Weights of a small mixture-of-experts language model, trained from scratch on English Wikipedia: 112 squared ReLU neurons an expert, 4725 steps.
Below are experts of layer 2 (counted from 0) of a mixture-of-experts language model. Rows are named router (the router's row for the expert), up (a neuron's input weights, with its number), down (a neuron's output weights, with its number) and show model dimensions 192-223. Each number is 128 + 32 x the weight over its row's rms, rounded and kept within 0 to 255. Numbers have three digits each.
Before each expert's rows: "comes after" lists some tokens at least twice as common just before its tokens as in all text; "mostly gets" lists some tokens that are sent to it at least half of the time. This comes from a sample of Wikipedia text that the model never trained on. Tokens count by the router's weight.

# expert 18
comes after: " (", "\n", " \"", "″", "°", "-"
mostly gets: "A", "S", "M", "on", "W", " F"
router:141128125113164111100103065113105113119138092135155192200175115111138125129120109084051127147049
up0:108153154054141143155193073115114149105123109090173108133167134112161134126051155144167072111089
down0:085212116067110078102120178097089137133163161168167122109099162113173107087119096114123129132102
up1:065137153080137114188132117114134157202123122184161137142168139141128099000106142127137130080139
down1:127162175067078174118135105092097147128148149205093093107157145143128116117147069086068085091090
up2:202078177106155133169142089129122149196132095156171159122113086105118115111090122132085058116181
down2:086086159113135137153111084118085141220112113179180146147156150119122149087106111137149119099157
up3:157136132091142113166153117123122125152131191152139116137142141109163108071116162110144108089089
down3:099176122081097113098118145107127087106146134192110107102118191127139123073128078063036130113077
up4:099126094076098174190172146122138109109104155123167074089164124162167137126130162095086082114111
down4:123162029094114084092097169111177135092159130120134120051122179148128129073117093069082157097085
up5:099097132116103121152095154221156136145146110063115128075131124136117135201091149092144141096118
down5:129137064126130104146064129084115160060133106120130155100081132178071107102102138093104217099122
up6:131168132110190092098159117151136139096155179125144103124117113062177142118087202155142100130073
down6:098202086141162151157078136112135177106223129142152115131134102093109080134107132115113094163154
up7:117096109154096095128063168162170142108123136141089140098122099012054091140132133111189131130125
down7:119164120181108153095101082144081220120171105170096139101111142130115132130113123115131092100168
up8:101131093167125115065144164129155126142092044108136195169131109150158086043178107135117122150185
down8:148144174114075185102136098128101205183110124172120172193216131104120140142130115104115079047153
up9:170054191121145102124131162206092119128072177105188161133132083141129120110041106093177048093126
down9:101107089167167106107141104137146097146095135156173128119119150153076119123089147152123082156159
up10:133165136080124148109125084107110143159114168183137155156152132095113071016102175105175141089144
down10:144169150097091140085138128108089202176138143175115092117183138130126079123143108090095067103133
up11:148144130137077135157118173151152086131142061173158138140154174149085132124096102149129130131148
down11:183143124157087127102118101126133207161077115099117127074172115079153145124102134117128142055154
up12:175117126139143119171137086116135144122134148096154158093148097139110120086202117093117109115102
down12:128128097115152118117117124100136119151136157129155214167146132186077115173124068149142112121139
up13:163122197145151139152166110181090124149168151225152127193141108116137143085084066131168094116158
down13:090139137120104175107143135123111171154164145185127134129148158148145135103137104115116085106184
up14:115173140115121093058093144110138160129134173101133128147173089076162076081107147165124061102155
down14:124147123095081195090085090103095183128177138156152062165165090090070110140153148101112131095095
up15:138117080086139121133174114143104141101119146115148126117181165097159167102076157096124091137085
down15:192171136095103075113094155116063126188128126171127130109159195137117081082058082127113106101144
up16:121153107163138130146144163119140120182129075139136117131157111121145094087157091127109098117133
down16:141175135085129115074144090142126160093160075179154116125168108119162111132091087087121129094083
up17:102179179085115151109082168121101118128117094174141170171184147086112130089118135173178102044100
down17:122157156107099151112130144110077180132136121154140092083138116107113101099126101156109112083144
up18:081157180136127117157158190100130116096138125087163097154128141086122143098144153093211112096095
down18:098139131064108102135114171166153143125162162178142157115111161131161116145080061081193137121118
up19:085139102107165107143135134121149150100163078119087132129099157176109097146121086140117105148107
down19:092165099123158134149091104079170146127204141137159103136150085084138129158089161086120087163125
up20:140132116107145174083124125115131094111110174140157138176186131118095132077166098086135137153152
down20:133151134090041165079143125107055217157133165159123112114194114124124121112119117073123059140177
up21:125090102139094163100092119112113133090132113126117139114126131161149156169165120121177127119107
down21:159141062144113121107115138128137155140095140111085142103142161107127140090104108143101215076143
up22:101094158116125088169167174153166112115162109076100137069126129154167102124149131103130109095090
down22:095112083066121110163046140119137114085185170177135143104113194154122145104125104121165186091134
up23:138088103140088187121111116124091135114072102133110086123109139203171127150127141079150189155128
down23:160135045145119120118113139138150188140077140084098116077110181119106136077103150112105211069129
up24:096213168103082123049051187098081132158130101164142136132166129127086084102152121147109134093128
down24:163137141112064163113100078118061181140114108126175131161163120119094127111120138149128163072124
up25:104121135198099093101125129144114094102169123128165183132125181105015132080142118087198115084139
down25:117146123177104113121130148121075153179122132164111156104142135177094133113091109094119097126167
up26:131132155162117151145112151162109112131138106133112103105140094129043110089092117080117089078133
down26:165105140147073111093108170213072133139161131149096099113163094198061115126108141152162085091165
up27:111089142080096139171147144131123142121105136141129095132119114120158121148149123115172129095074
down27:128134097106127127153087129111144121122116141162094123096120183124101157087116108157066210068129
up28:167097188088110136174131102153122121177114122185137169113137056145095129106054117159138062129108
down28:080084142130150134130116068115093151201107118188171128139152174131111150084100113146145104097161
up29:072211101124113174151150160117107129082096200091129172142081175095113087164109152062165136156097
down29:133111086067092143148184155110071109131116086100168132124142112106086122143065136121190113127078
up30:096119124084089169172093113129129108164161140177157081169153113130189103137110137128092132110110
down30:111165120008094151119133138104101192120187127113146119106133135123143115109114097073088128098072
up31:122123097135110147079174099217147132049134133117108139135139144100144114149114158129184152075080
down31:184121099115126072120128179098111181175096128133100151071167176145154102125097080128115165111164
up32:134172182133154164115165085140095133141138144143145140169188117101140149104126126144167146083143
down32:100175165127149162101168102091072149130161135171131063111148133135117080140173121128110040152146
up33:139139192080159130182170126074047144090127095160156174176131086103117079069042156119178090124084
down33:113149176132135075104133136142096135100088079111130140133150133129136076129167125078093102095144
up34:137154146078172139112197118147101192113111139139136180177124136079114125080093125120145142097094
down34:155185133118137083149160150110069186192111132149137134111187180176143092127140091139125102139163
up35:139135103043091117086163140167126153104118139155142186188187143046108151103093151154154124060063
down35:165122125102115085123119166108101166190115099145104132117177177150159082133129092134108146099154
up36:061138119113166083157147129140131127094136111101084140176126154143140107141136118128106124176095
down36:087171092132164132159096121088151143115196136142167095146135079093134113153094144098121088162113
up37:076151054144120093084088102094157108116119140116161138165102157153114169154066106127055114188120
down37:146094101111132189182132072057175111133125146102130159102117128079138134159113222083120096111103
up38:130112113111109103123126166131149124131071113125132184157164102106190106068182138176101111159149
down38:120120125070092191121107091139137208152123132179096123182171117127112139195112086138098124115179
up39:172159171115102161142155144152089119165121160136172149198202099055084170121116099163171106102108
down39:112163171157117172043143105116110164141149116159141089143178097131096087126167130092113066125146
up40:142118153085155107139138133144089133190111113160154183153139077124081107089112080110101044152156
down40:081094162132130127125134081134080164197103120192179127143170164127111140080102119132142095098164
up41:163138161162129176105160123153139120140101124160132127194184127118152114045098130096179080123157
down41:104144145130099188077160098103130194149127118172112126155164132158156098136129138059129079110158
up42:163147162109109119126104154160125184188130120189140192178164116072129098037084148117159128041128
down42:110142158087111164110130101113071196154126148181119091091178145147124104135118092124118045114147
up43:086088081087114156171188110094097078099123141127146068099158122168181141135146133096118150127128
down43:123175061084125084109124183121170144096161137118138136058126164111140118069094087053074142081076
up44:180117143133084139141125129106137115117147109157144110162182186113171156151172127120188197162124
down44:134135123099080155104111154169169141113137127091052156113166126097123146097075096109141154080152
up45:104102144148071175146159110075121099120112104184081118151130171160161156136154105122189140162087
down45:160105080113143154133089140156143148144114121106111124123132165091134151081102122169135244084119
up46:107198133111114134153107140078125149184115174201178170143164146073142122029161116139169130059165
down46:150157156109087185106133103097100169105146113130135162163126105146121098145150088145110070076128
up47:080136115121141096164123122151147116128108100127109086166097154202147116164110114124102129175097
down47:088160089138175131155102120088150142113200132152174089138134074098139114151096145107123076170108
up48:175079171110129081175175138145114104159100146150151180127134088130096087087079083110144101102138
down48:102101110175184105120149102146120105159093125153173147126124153161061116120089136154135092130155
up49:159130128093159100139088133056119130164139093131162173085148059141094084110145113091038115103160
down49:104102171117151129158090090112075124202152134147169199165147143151123159097099091159171105097161
up50:082145114154100122068109136133123113175152141232150186159115125086087090083121096136112139091109
down50:168132138128103127095155090114059209141081114173101151120161122149151143154110117087113106087156
up51:188157130095184100135078113082092126197121108160111170100130121134099101107153094134109124105153
down51:103101187114123134152089090107072143207149132160172178160160148141113153092094100168165106081156
up52:188132198102174084118144155138101124159120187087126145120115088172093114050108082049132125143189
down52:094116151168165122128115086116091104167146147168180163150133169171084133111083125169148082123153
up53:093141048136111117094124120114125087144126146097136163168111152142087162136071138159098104135125
down53:156089102119121186161139062044171092145115141087123169099116137106140137148114243079145089111101
up54:124095077073121156188151141125131083100135116132125082124151127129194113112127151135086102097145
down54:134167057092115072101109159111167142109162135115144119045117165137143114075102100052074144083090
up55:122080118137104161104119132125128133090115149156132136144134131128161162174177139119165135145145
down55:131140066138107128113100133125147175148105163122083135112123185107123140084111113140102215101161
up56:127080125133099132154127140141083137097146139129111163134158150103147125145123133075168126137133
down56:105115070136110148113079118148116127159119149127071113113109144161085134088099148119086199104181
up57:173134167152142141094150089182094128126124151171133145129161066115088125089076109114144119137131
down57:112208157136071136080121128131103187155111161163135103110179151120115085113123147083141047097157
up58:071142152038098120152133142102119125171145137163138124174140109109086121058119118151131127078098
down58:119140147067068193157134104100086142131156142204127087114141116147111135117151086097076100100099
up59:106136182126107160141131139110134145121121133086147092136138154088121126111111151150130093158082
down59:060125121074106111115115142148170154138168170172132144134122168127166145144111065080197135093148

# expert 44
comes after: " /", " |", "|---|---|", "|", "W", "|---|"
mostly gets: " /", "ka", "---|---|---|---|", "″", "gu", "ki"
router:067088121151145169112148085114138171172151054053131073127171138107116113059171130093143185124116
up0:097113138126146118122178142062151148137148125130136114177097155155148173078192083151169119095126
down0:103136167093161172132138098133143052134147162134120137130110160132162176098148132095160090060172
up1:081179107084119092155141131140109110089155123123144127102182104101141168099102073122123052130130
down1:082132141091148157139122125162085107125188133120134143100130072176091142058060124121156099112154
up2:095143195119085125161198101115154111122171159102159140179184167094155150097109117120141145104087
down2:087107159127152200145137095103086110115158151119160109151174142115109158071147148111130121106183
up3:062087129126130152194166124147159138149102185102128150142120165029172148061186102074139060101092
down3:090083158102154200153144104189119098129122096175122136142161116136115143018107108122161071103183
up4:083043132168090183177124081179130081215113108129169131107156161136099137121163120084143073119130
down4:110122151114109147113119111160158117110134145134141152125146104126113123057101062071077075115131
up5:068144083141124144145120130106090105118149127154122089108130117123085116060119130092137136168115
down5:132121131105113159127120155140080136091140101154147173151103138104141153069157116124105085168061
up6:110150162155109124184128170120128103178152135225120101138106167123069122134140112124066146101152
down6:117102131150127144141147150171083133105145101157131181170141155112131150074157131121140050162093
up7:095142167135166102039146196093142136161153117213097115163128130077143137136171111158170103128111
down7:115064167064109217173114133100187109147163146132123103149076143117136181065108091153143124129080
up8:060099150094118147149183137111118121126130178118123146149139146059160163066118072112181078109127
down8:090093158088168188160127126182130092144133122160131132138129121142112147029092119139174066104184
up9:031124110183107125135111122097142073200100110191118089155121118173128095082184148130103142151103
down9:116119110141125151097144167144118114119130140133145156166111151114135168007149102104129102153086
up10:084094223125100198151144122196148080176142139129121178118118131087127151132180098075163131039122
down10:088113164098128169115111113144176088142143164161114118134132110155119122084129078079118084087186
up11:113074134143136207137163075168129092139158118156120122111156135100138167123156101144133056130138
down11:125107143123123151132099106183138073115133130171121141145125096117081139050088072058115071120151
up12:121158107116166185166102160134136150160151120148161109121142148152105143140119163136123165080112
down12:112121134072133149152146158145096173089131061125115200092157108126150098134130096158129070176140
up13:114151110102121148113124131161113131156198209169151127116132146094047106140128146099160160093134
down13:135096160032133186143135141167099140129143122153160191136154142103154168098142091147153048189108
up14:060104152106108170156142148160125129161154136093158167119147181050157167110145070095160068125142
down14:069089168127146203147116100198138088131133115166125099134137096136101161040088100115160103111192
up15:079154124121106086120158130166084121087148103117143099106179108098132143082092080108131054105118
down15:087134125096146155142121121170081110103184141129129131117117085180067147068059133114163108119152
up16:143108152187159108122072094142199131200154122135123191160132195178114141123139078172119130137143
down16:164173143120147075140158129071207156126151108104105107143161174122115100042172148180142120154122
up17:157186142110133177143134151115108139164169145114145115137152172136103135180087130147119190088134
down17:095127132094129133136160133152102182098145062111118188085154124134150092135134112156119081176168
up18:110082107165117178106119088122129114117135120123138115073133125116097109126192116115106108119152
down18:192156131096119107114091085183118119119149137193123172153132124121112112062140142104056078122069
up19:102076148155122110169148133088105186196154181107153114084130070134074101123120088121162098095119
down19:137096125091083132091129148119177154117162134094166155080129121122100131091116115113168108130150
up20:067120082133084138200140200149153084133125115162127111111113111120065080131161137080079148172112
down20:135110142064116159132120160130085134091137102137153188129122140097159166090144095134129091181075
up21:102074142139088151170118083174145091217168142118136170066166156142081135121149107077137104140152
down21:142125145093116121128112090147144136102145144123118140119144106127119123078096072048093091112130
up22:071118152143129190168193163127152167177105177125168140128140133112131050082154163059192156169082
down22:120098174091148136133099105125156169151150137120146098168128199139106120138157081124171055181144
up23:052134127164115130130098095128147082166115128152146116143111114146150083100129114094162160119087
down23:080118141131165143081117138098161140106147163088129130146105167127134145055130091120177093174092
up24:080082140157115156167130140126163134120114116079140104128164103118059084108129121090176098139072
down24:101122146097131148097088110155178163146174148076136125135121149188091125101107071129164060144120
up25:132144093104121129135131142130136157141129120218148109164155191118153171114134162119137136109132
down25:116107151043121157166148165150106159084141064139101215115127106093139135113128098131142081156102
up26:134174141099175198107139197143092164172153158130156129122150191117123171130104153146125183088143
down26:108120136077130141152145169149103168095147059123116195087151102124144086139128099154131084167142
up27:132137110109139069117085162081134124133111121178109116145127123087094101160117101118159153117160
down27:092114134064115194159106141133125153073175115135148175128117131079147164134171129151117113148074
up28:113138186100115100168169080132147122103175181086183136178184178102164176133103125140165145124080
down28:092103148123160190135129091077088120119162144103172114144196134117101163091143151131112137117182
up29:106109130100143185147124150123094182187139105069111079145107174118179119150137108075127123105106
down29:067163180088136142077073082126116175119150139088169123152155175124089113140119136133147091109135
up30:134082110118128155127107097152106138109139115109131120110138175166117111113150090087134148142148
down30:203188135115171093113079070169108155099108164140114129122165101128158101118163089119093091120118
up31:074050125125138124221149130133159141182113196162128088159121108089118138129240124112173130093065
down31:142102151124066132177148079153154127170161174191144101151100123162141096096094082107113045095128
up32:096116100136142194140107127139134184138125075050119102125101143117126093123122113088162186187119
down32:068169207095156135084084086120149170141165150085156107156128198121112106162140126155142080165125
up33:164189100102118123129120157138123170174183164135111139177175191129067126148130173140128180074158
down33:105121138074113148151149169153103156102141062120122200095142104125143092133131101148145081165140
up34:037115096175136123145151123098117090148140092158139115156089174167128117073159131159140131122096
down34:133134131122137145113131147121116097109111131150137173164120158100126172036163099098135071139102
up35:104061083106109121150114096122158157153113163101138098193141088087138178115141159131173097147108
down35:120098155143117193172131056158156125123113170103154063165122108166124149126092122114173067107104
up36:151159121102171210149112143130100138148125125132135094151167185128116152176061132104105183113182
down36:113130117082136137137142146147096173091137056108110186080161114134141089145127111167109073175163
up37:128149106143101144168176103145127110153135162155093124126143188092143085090168093110081070124135
down37:127093167066112163172156156158098132109116129178148180177086127086155180033116118122182101145066
up38:124144172085099127162151095140151126113164168076175123150182182100146150146090107126138154114107
down38:076116159126153193130135092091079117114173148103170117151174141119108162079137156117128132107173
up39:086137101158122159152102152082169206118127140115130106109111125111096078099120123122180125195113
down39:091125176109158125105130120113181162140143128144124098139079167108131106149134102145130116204134
up40:053116090157059121130110131102112081181102124172139083124117123117108094078159128138129110177085
down40:111110121141129149102147166150122111117140137127142168163092144105135166021136104114132091162078
up41:088149090116140172119092091089145127163107118153112101138126117133104069136142116146078130125158
down41:113136123094125166143142156146083162087129067135141185122148134118156136108162122149106071181104
up42:203188121125155158145102186162105166170156130122149083157181167171115140168071149138135199075183
down42:102125128088130140146146150154104175099145057113123192082149107132139087136120109173130082173156
up43:160044119208138151174166069122088107157137124168135104167133100118109140056112137096082076110162
down43:108090151183132168131127132184090113096067110155117159137131159125076143125114108065158077100119
up44:157198092130118153109106157156140115217195138142132107136150163109105150147096102149100156061168
down44:100121132101136128149146184147112155104165074130115201091144089123136079132132108150160103150155
up45:071068181181129180121132115110129114121108129115128137162101041126131092125152167106136132153056
down45:116124149124135138086109126138147157117160111074166112157105168129104147084137076146194058135113
up46:114107173137130167118143114088125131149118131091144142174121045128125125143109129131151106109031
down46:130098145108099149095090115139154146133156124056136118152077125154130149089126090165199073125153
up47:094141100157129138089122093092196132154086121135160081098100118125172139102144242087150170134129
down47:085148171067122112092099159063181110121102166161111104110106095078154081134087121115138117157156
up48:037105115150078150147136096126102082196102127177109119117110101121136119061160138094090062167107
down48:120092136122140164123144146169120106105116139155132166159119132107104154000120102091136065150113
up49:108020123088138158080141142099079146105150158151111098139155114091120105093106055102113110052154
down49:072131192096144158158146110148104102121153157167111135126133124111107160099153145085198119075151
up50:033098126146107148139159120153123106192176149141153137150144188065175152099165087091165091087136
down50:093087170119145190150129093188141091127122128155124107155128106132104150047087091103172081100179
up51:110106094146085116122169113046131129152116096109147161138127136168202153095193099146149091153097
down51:138127132061127157144130119145133065124120137123116183119164149103149156092148077106123056095145
up52:067157088161082107119143105087139090192112118159111115138121148143104035078168144120134116185119
down52:123119119139121132102145157140125113115154129141132161173104174091145172023155116104134115169056
up53:121148105104104111116105136151145104139123128185117100100147099121080099088176133107132056120111
down53:110117126113146126081109147151123141081164138121129162148083149095121186053112107100145129158086
up54:102106129123115152146123121126089133133103107128161076125137141140110167138147139100057149128080
down54:128099138067114179133113132164106132070130110129127188111137147119128138102136087102105043155117
up55:121130157151100150142165089096123126145197175090163091186173172085161142130101148148134154107104
down55:094109175124123186153149086101074113121161138123158120157167143100111160082150155105145127091178
up56:122151120143111127154196170166124155150146133170107114129150198072152134086189113121136075137152
down56:143089172055122175183146160159128118099146132159123151132090126074137152090107117141196118127092
up57:099127099102137175167117132140074180165130077059099116141089148125191147127136106071097147108108
down57:065183173089131129085065083125119157122157162086168126154147170128098112165121152126153093104132
up58:106135104123134199133123152124101172145142125090111095147126133129167140114158100071137144111098
down58:069165192098140138073063086121134169126144145081171125145146168117109103133126119140140084114131
up59:073116111186099119124111131116129083202111103166114087146065097164094079067147146126077116161093
down59:117116111161134134094144177133108109111130143130145157170100170110129167009155116100137111156080

# expert 16
comes after: " |", " on", " in", ":", "In", "On"
mostly gets: " March", " August", " $", " September", " December", " November"
router:118109106170134165155157113135138125130123236121090136115061178141161126087159135178105065122140
up0:153128119100136210147107131109109113121131103068111066150163135165139062124125163124161116119090
down0:185121115141094158121087142122104225115153145129112128178124093171181101080143138095136095162121
up1:142165122135122197122180126112108139109119142111127105186151198171144109095150115086176125138133
down1:165156163149085132081086129153098151124154117150133096196175117168200109098129115081147114153123
up2:139082083111179148182150121167082103046135093079191107095146147176109103184158163084169121081112
down2:123088100125139119167147130136076083063132130132130134090159128153135167109129172085151090048107
up3:158138108224131131146147155094118070131141157113142140174147169151116143121132169137132113094164
down3:109108175070133138163115097154141154158140148090134120120122137126154132156138081131088131097148
up4:172068087151091157123160162076167120112123161154122109101056085111126105114124127155118127123077
down4:128097107171119129189126116100133216107177124090155077132065141158095098163121108200113131128137
up5:086142150123121151064161118131118131112151130181141085157136168136180124101191095100119083162112
down5:143121129133118108080096138174078143143102088171163102154192167143141134120116122147097098150138
up6:120089120138124213165106164141116191164111138142070157120066107047097075110140140128130118130145
down6:141156113099108119060044142122130215121140168143113132105150123098091185121126145090112151193145
up7:119173125169110160073130131130101148126124096150166107159179158162147125135162100149120115134126
down7:142111118129125104088103145169067152140094089172159108145187172136128128119118125164083100143139
up8:126077115133116193146107178150167202153148148121077133072061108049102097120180144139121109148131
down8:142145117105109111058042136122125207102130170143092130112135119103099182109129133101106139191133
up9:157101117103126175159120152169157203146112111124078154118115120084083088124146135157088085147118
down9:135159106115116123064043137122131238113134163139080143100135107108101146121140140105097147195133
up10:140080144113176178188183092134102113060138108117145076102180142158105110179147180124176124076153
down10:127116104129132124166135143137073110060139130134137122106156126178149139110133171096143094047111
up11:104128096166122163113197098066103088144089172075186135159149087142140129154142135050172136158112
down11:182158078182125196145143098037137121108111148099093130167100125214137143128131148114135118112146
up12:137118078146130183108143061115102088099126170080140120089158106153126165160139156013154108156158
down12:155119090165123202119155108083136092108110150104122140192114115254161145116127132106128093095100
up13:086124133161119181083126126115111216130124150122175097122157205135167082103177082133111102138122
down13:152110121120118102085101137181064163141100092172161107144178172134128129125103126168084093145140
up14:070102184118098121111157100115166160155091155225111134085162083106116079122122171193121157126098
down14:142163107143114114074085140099136197087096163144101145094144142142097133129168122110116112125143
up15:122119166123157144194137114155107108157152185092167116159189161132155112104125115107131130115168
down15:155152156148114143110115093145142147119138146114122096198142114189189096113099132116158112169132
up16:083106143138212190180151150142128182077136120145117109109149145170085068145152173101158136051164
down16:131104115091122119152107140141073117060120098137136136059143095161127159128104175131138073081125
up17:107109154134118175160194148099149064155112172073148108210108091162183076142128160137154139125110
down17:138093123132131142205143079056153156145117140136143109164042124219133103102114093189135089106116
up18:158025140143117111179186076073107111134136125088078109127119137138168081130105174087177062112095
down18:133111118159136161180128117134128174129176138096110137116110120168142115105081117165171079103179
up19:131114134099198155180168147126072115054147124134131110088155128174097065168143182127162119068154
down19:127099096115139101165143142142081103073135132126131135089140137174141149109117165091153085048114
up20:134115173158092162181197148082109116172103136090121151212133109120171102134092122125143164095073
down20:148107098157140081203139081074147178203099120134139135120083135198129131114089103174117097094162
up21:075084142126121168186106170145123171152117129140118138103078052073047072099132164117148159133151
down21:144159103120123102051038135120121176102132172141101118101148131113083192104141134107102138173153
up22:078150138154120169081118117125116165119111121167162146151161127141167126114147105091136111140108
down22:126112132142122103089109146165077143145102094178173106155182172136126143117118125153094089131136
up23:128112124129124169179182157086157146150073195093156099130071091132150080113110156204155164114069
down23:122095123146142129189147120072162170125134137112163093167023100190118127145114084181128114115095
up24:141092202130162141142109148142087194148065133175108136093111090112153219093137147178090121155104
down24:083115108138215122129129118187134148123089150115094117170129127138092161128097159159119092160132
up25:108159133184143182055127100137088100109177147106158113131160167116152114109159055063147056102126
down25:176146144151090137058102113147098151136114112151135108186185140183180120113111114112119101154120
up26:110144112148142201134140124145144172113092137161192098139125118141128093155179109153129127167102
down26:207151102116118104079048149123062202086102139152100128137182139148118125105135132127086094158165
up27:177056096186107140145156109098157095094154175126130083130095119112108107122093135083124099110108
down27:144107120171087161178113109121165193090204137093138077136073129180137083132104104182146119139133
up28:127154132135137174108129135075041109114138144151118090173198152120100076128160057116146120136132
down28:144122135123096119060081132168080145139102093163139116152179162155156133128107135134112087146119
up29:127137155175121112138132148167133082168194155147072162153115144163140077085132110118110118062100
down29:169132111088134111063114082006116111156152063117106107144107129191127093063140049150144097065108
up30:122103105147077123136170131076123173108083143132116147099133141105189162133110139126090122148118
down30:130136127162162121166101091079130177067108118093100143135063151109121132132122147138105132127159
up31:129088132137173168144116149132100171121061135161133109104097056074150202075133138155073155133102
down31:105107096138195109134118104127127175117115117087078098181090128159100126113108127182112096133106
up32:095152078212111098147123101135154097107137191094083111159121221147131095175133152117157117158139
down32:095120067153124096148113179129175155131136119119116141131135182144186056133100116086106098111123
up33:125093087130071118121156096068143152111131156139127141097115135099160179150110120143095103138112
down33:128147143151152158154125088088120180068122136088108167112089158098122100154109136124095130132146
up34:132089140122141181145169179137142174071152126151156119102162099122115043138160218163186126100130
down34:128146087112110108107086140128104157062118159119102144078154138168128168111139148081127096110140
up35:164112088168094148136143136080176124099117154152122070122057094109120114101084118143122096121083
down35:124095116158096137160109118125169210090192121093161084123056125145105103147110108177125114143130
up36:179111194134178140146143113133111095128174164077113078155151184134158136091124135088184073128158
down36:145146158161102150099100127150121142118172115131126097181140104165206085095112111104158117146128
up37:127114167128103180116154115129068115083105107149141129147235165192103099143146123110134114098114
down37:149134137146094126082115105149069117131090101160165105154166153171144133105131131127121081113124
up38:144045153094194127208163089161055119054157107106169073130105177186152093181133168084143115073167
down38:099091105141135132177138132135116096058121148128121115099143120190173145113122187121161088060123
up39:158132093124166177171164096130092089039180123095190093111155164162135084131134181060223119096130
down39:122113106147118139150131126140098109075141136121125125139146111206187126103112177095184101072129
up40:088099090182124124139123169093127160116064137099170139133132101164084106146164179158113109188179
down40:088135148148086168077124100120155157124052158155122102151135052144225156125120073112104110176090
up41:175154124061119164141085168090164192090135111142097125123084098101098095109099128163105123139118
down41:135126115130101119065075159110126253128116180142090155116132096108126121102151143106109130186132
up42:088152098149116100152137119086166118096105168088139109117142190158144133156143153153188139163091
down42:099108054146123093153102177122175142120119133105130135111125177157190053127103127091100089128109
up43:181103138111148203177079163160122153116068136132169083172112090114104095083168129172173115121094
down43:138129075109138126123055138136123240130146130137107138111110120119084149113154152106095135172142
up44:214123115106070134167124101153126131137090128120138059117137122136144110119160163137156139130111
down44:097121100150102137135082118153147163101147088149097128147108129134131151110172136103153107147157
up45:124161163114116143086151106153086123134155161133128123174159189131157095103174093098126109148090
down45:151141140150096132065090119166102140135120099158143104173193147175186126119115117116122095155126
up46:121157143169142181048115171156085114104180114145159144138185157122151116111137095117112068114128
down46:154131139145105116069102127165082134137108094168153103156194153154151127112120120133106099143128
up47:098159126120143150077126113136094160117189100164180132156163167151168087103159100158113078131131
down47:138109119129117112080102140176069147140094086169158106138193175136127134126114130158089095145137
up48:195081127123141194154152137098125121124124145103106069136105139115107087068130166101137072107107
down48:142106119154102146192104107143141208138185117100134079153095137163161103110106127167149114139140
up49:141102139164160148179193173170091109052137129165187108118142126158131088158160150101179131124107
down49:128131082136144107154129153111082093057145122141115126094157139193124152129132160103140106058136
up50:102111106115095210143113172159153161156135122142074141122089091067078088084147146139124127145128
down50:141154113106116110065038141128133216105132177133097128103140131105096179111131136100107143192146
up51:142096184140117185120168163113114146146096166130102090121149058120159114088081133178126093077096
down51:123151119160168127159091097142147187113144140103117129129088128184068119126099082189117108133151
up52:167060114120198171198155160157088103045132088119156081093133135192086111158121142099164118065146
down52:111100110118143103168131158150060087068135127137131144078141119158122166126125176106138085060123
up53:135097127164106152194119179167087162163077115083129148103168054098126194102118092076136121127090
down53:168139062169099068133114154108157112207096075102131157126140105130071215112138140132108137121153
up54:133128084157118209138094132178133174154096146124069136136030097110098118127141125114115133144143
down54:141136114078122126088062144136117202117144175147109140108131122083088177108124138101120135187152
up55:141094197122168153148065145141096154164079121157118145127118110117149214092095152177103098140114
down55:097117107134200095128114110176133150141093151099085114178132136142097161129077147188110096159134
up56:084116128099094187150103139155209189136170102092089115143098141114087084171129121136083141118144
down56:168177127105093116036047135122110209088136188142112115097162112118109147094131127084121124198128
up57:161112151146156193156159109145093113140159146065130061135133140153133111091162138103167119111122
down57:144138148161100141104100123148106156119177116134124096187141114174198093095126120093157105128119
up58:112089213112082136207205156113114083160107168127144135183129114147180136129111151131211113116107
down58:148105124110135117138174094082116185198105121139130180091066104206090108092100099161128059124144
up59:100100147112092129162138130126174079183096159075175136202150118167163142116113134138171085134091
down59:142128126122129140150164060070125168186081120136151152142093123205075099112121102134102061120124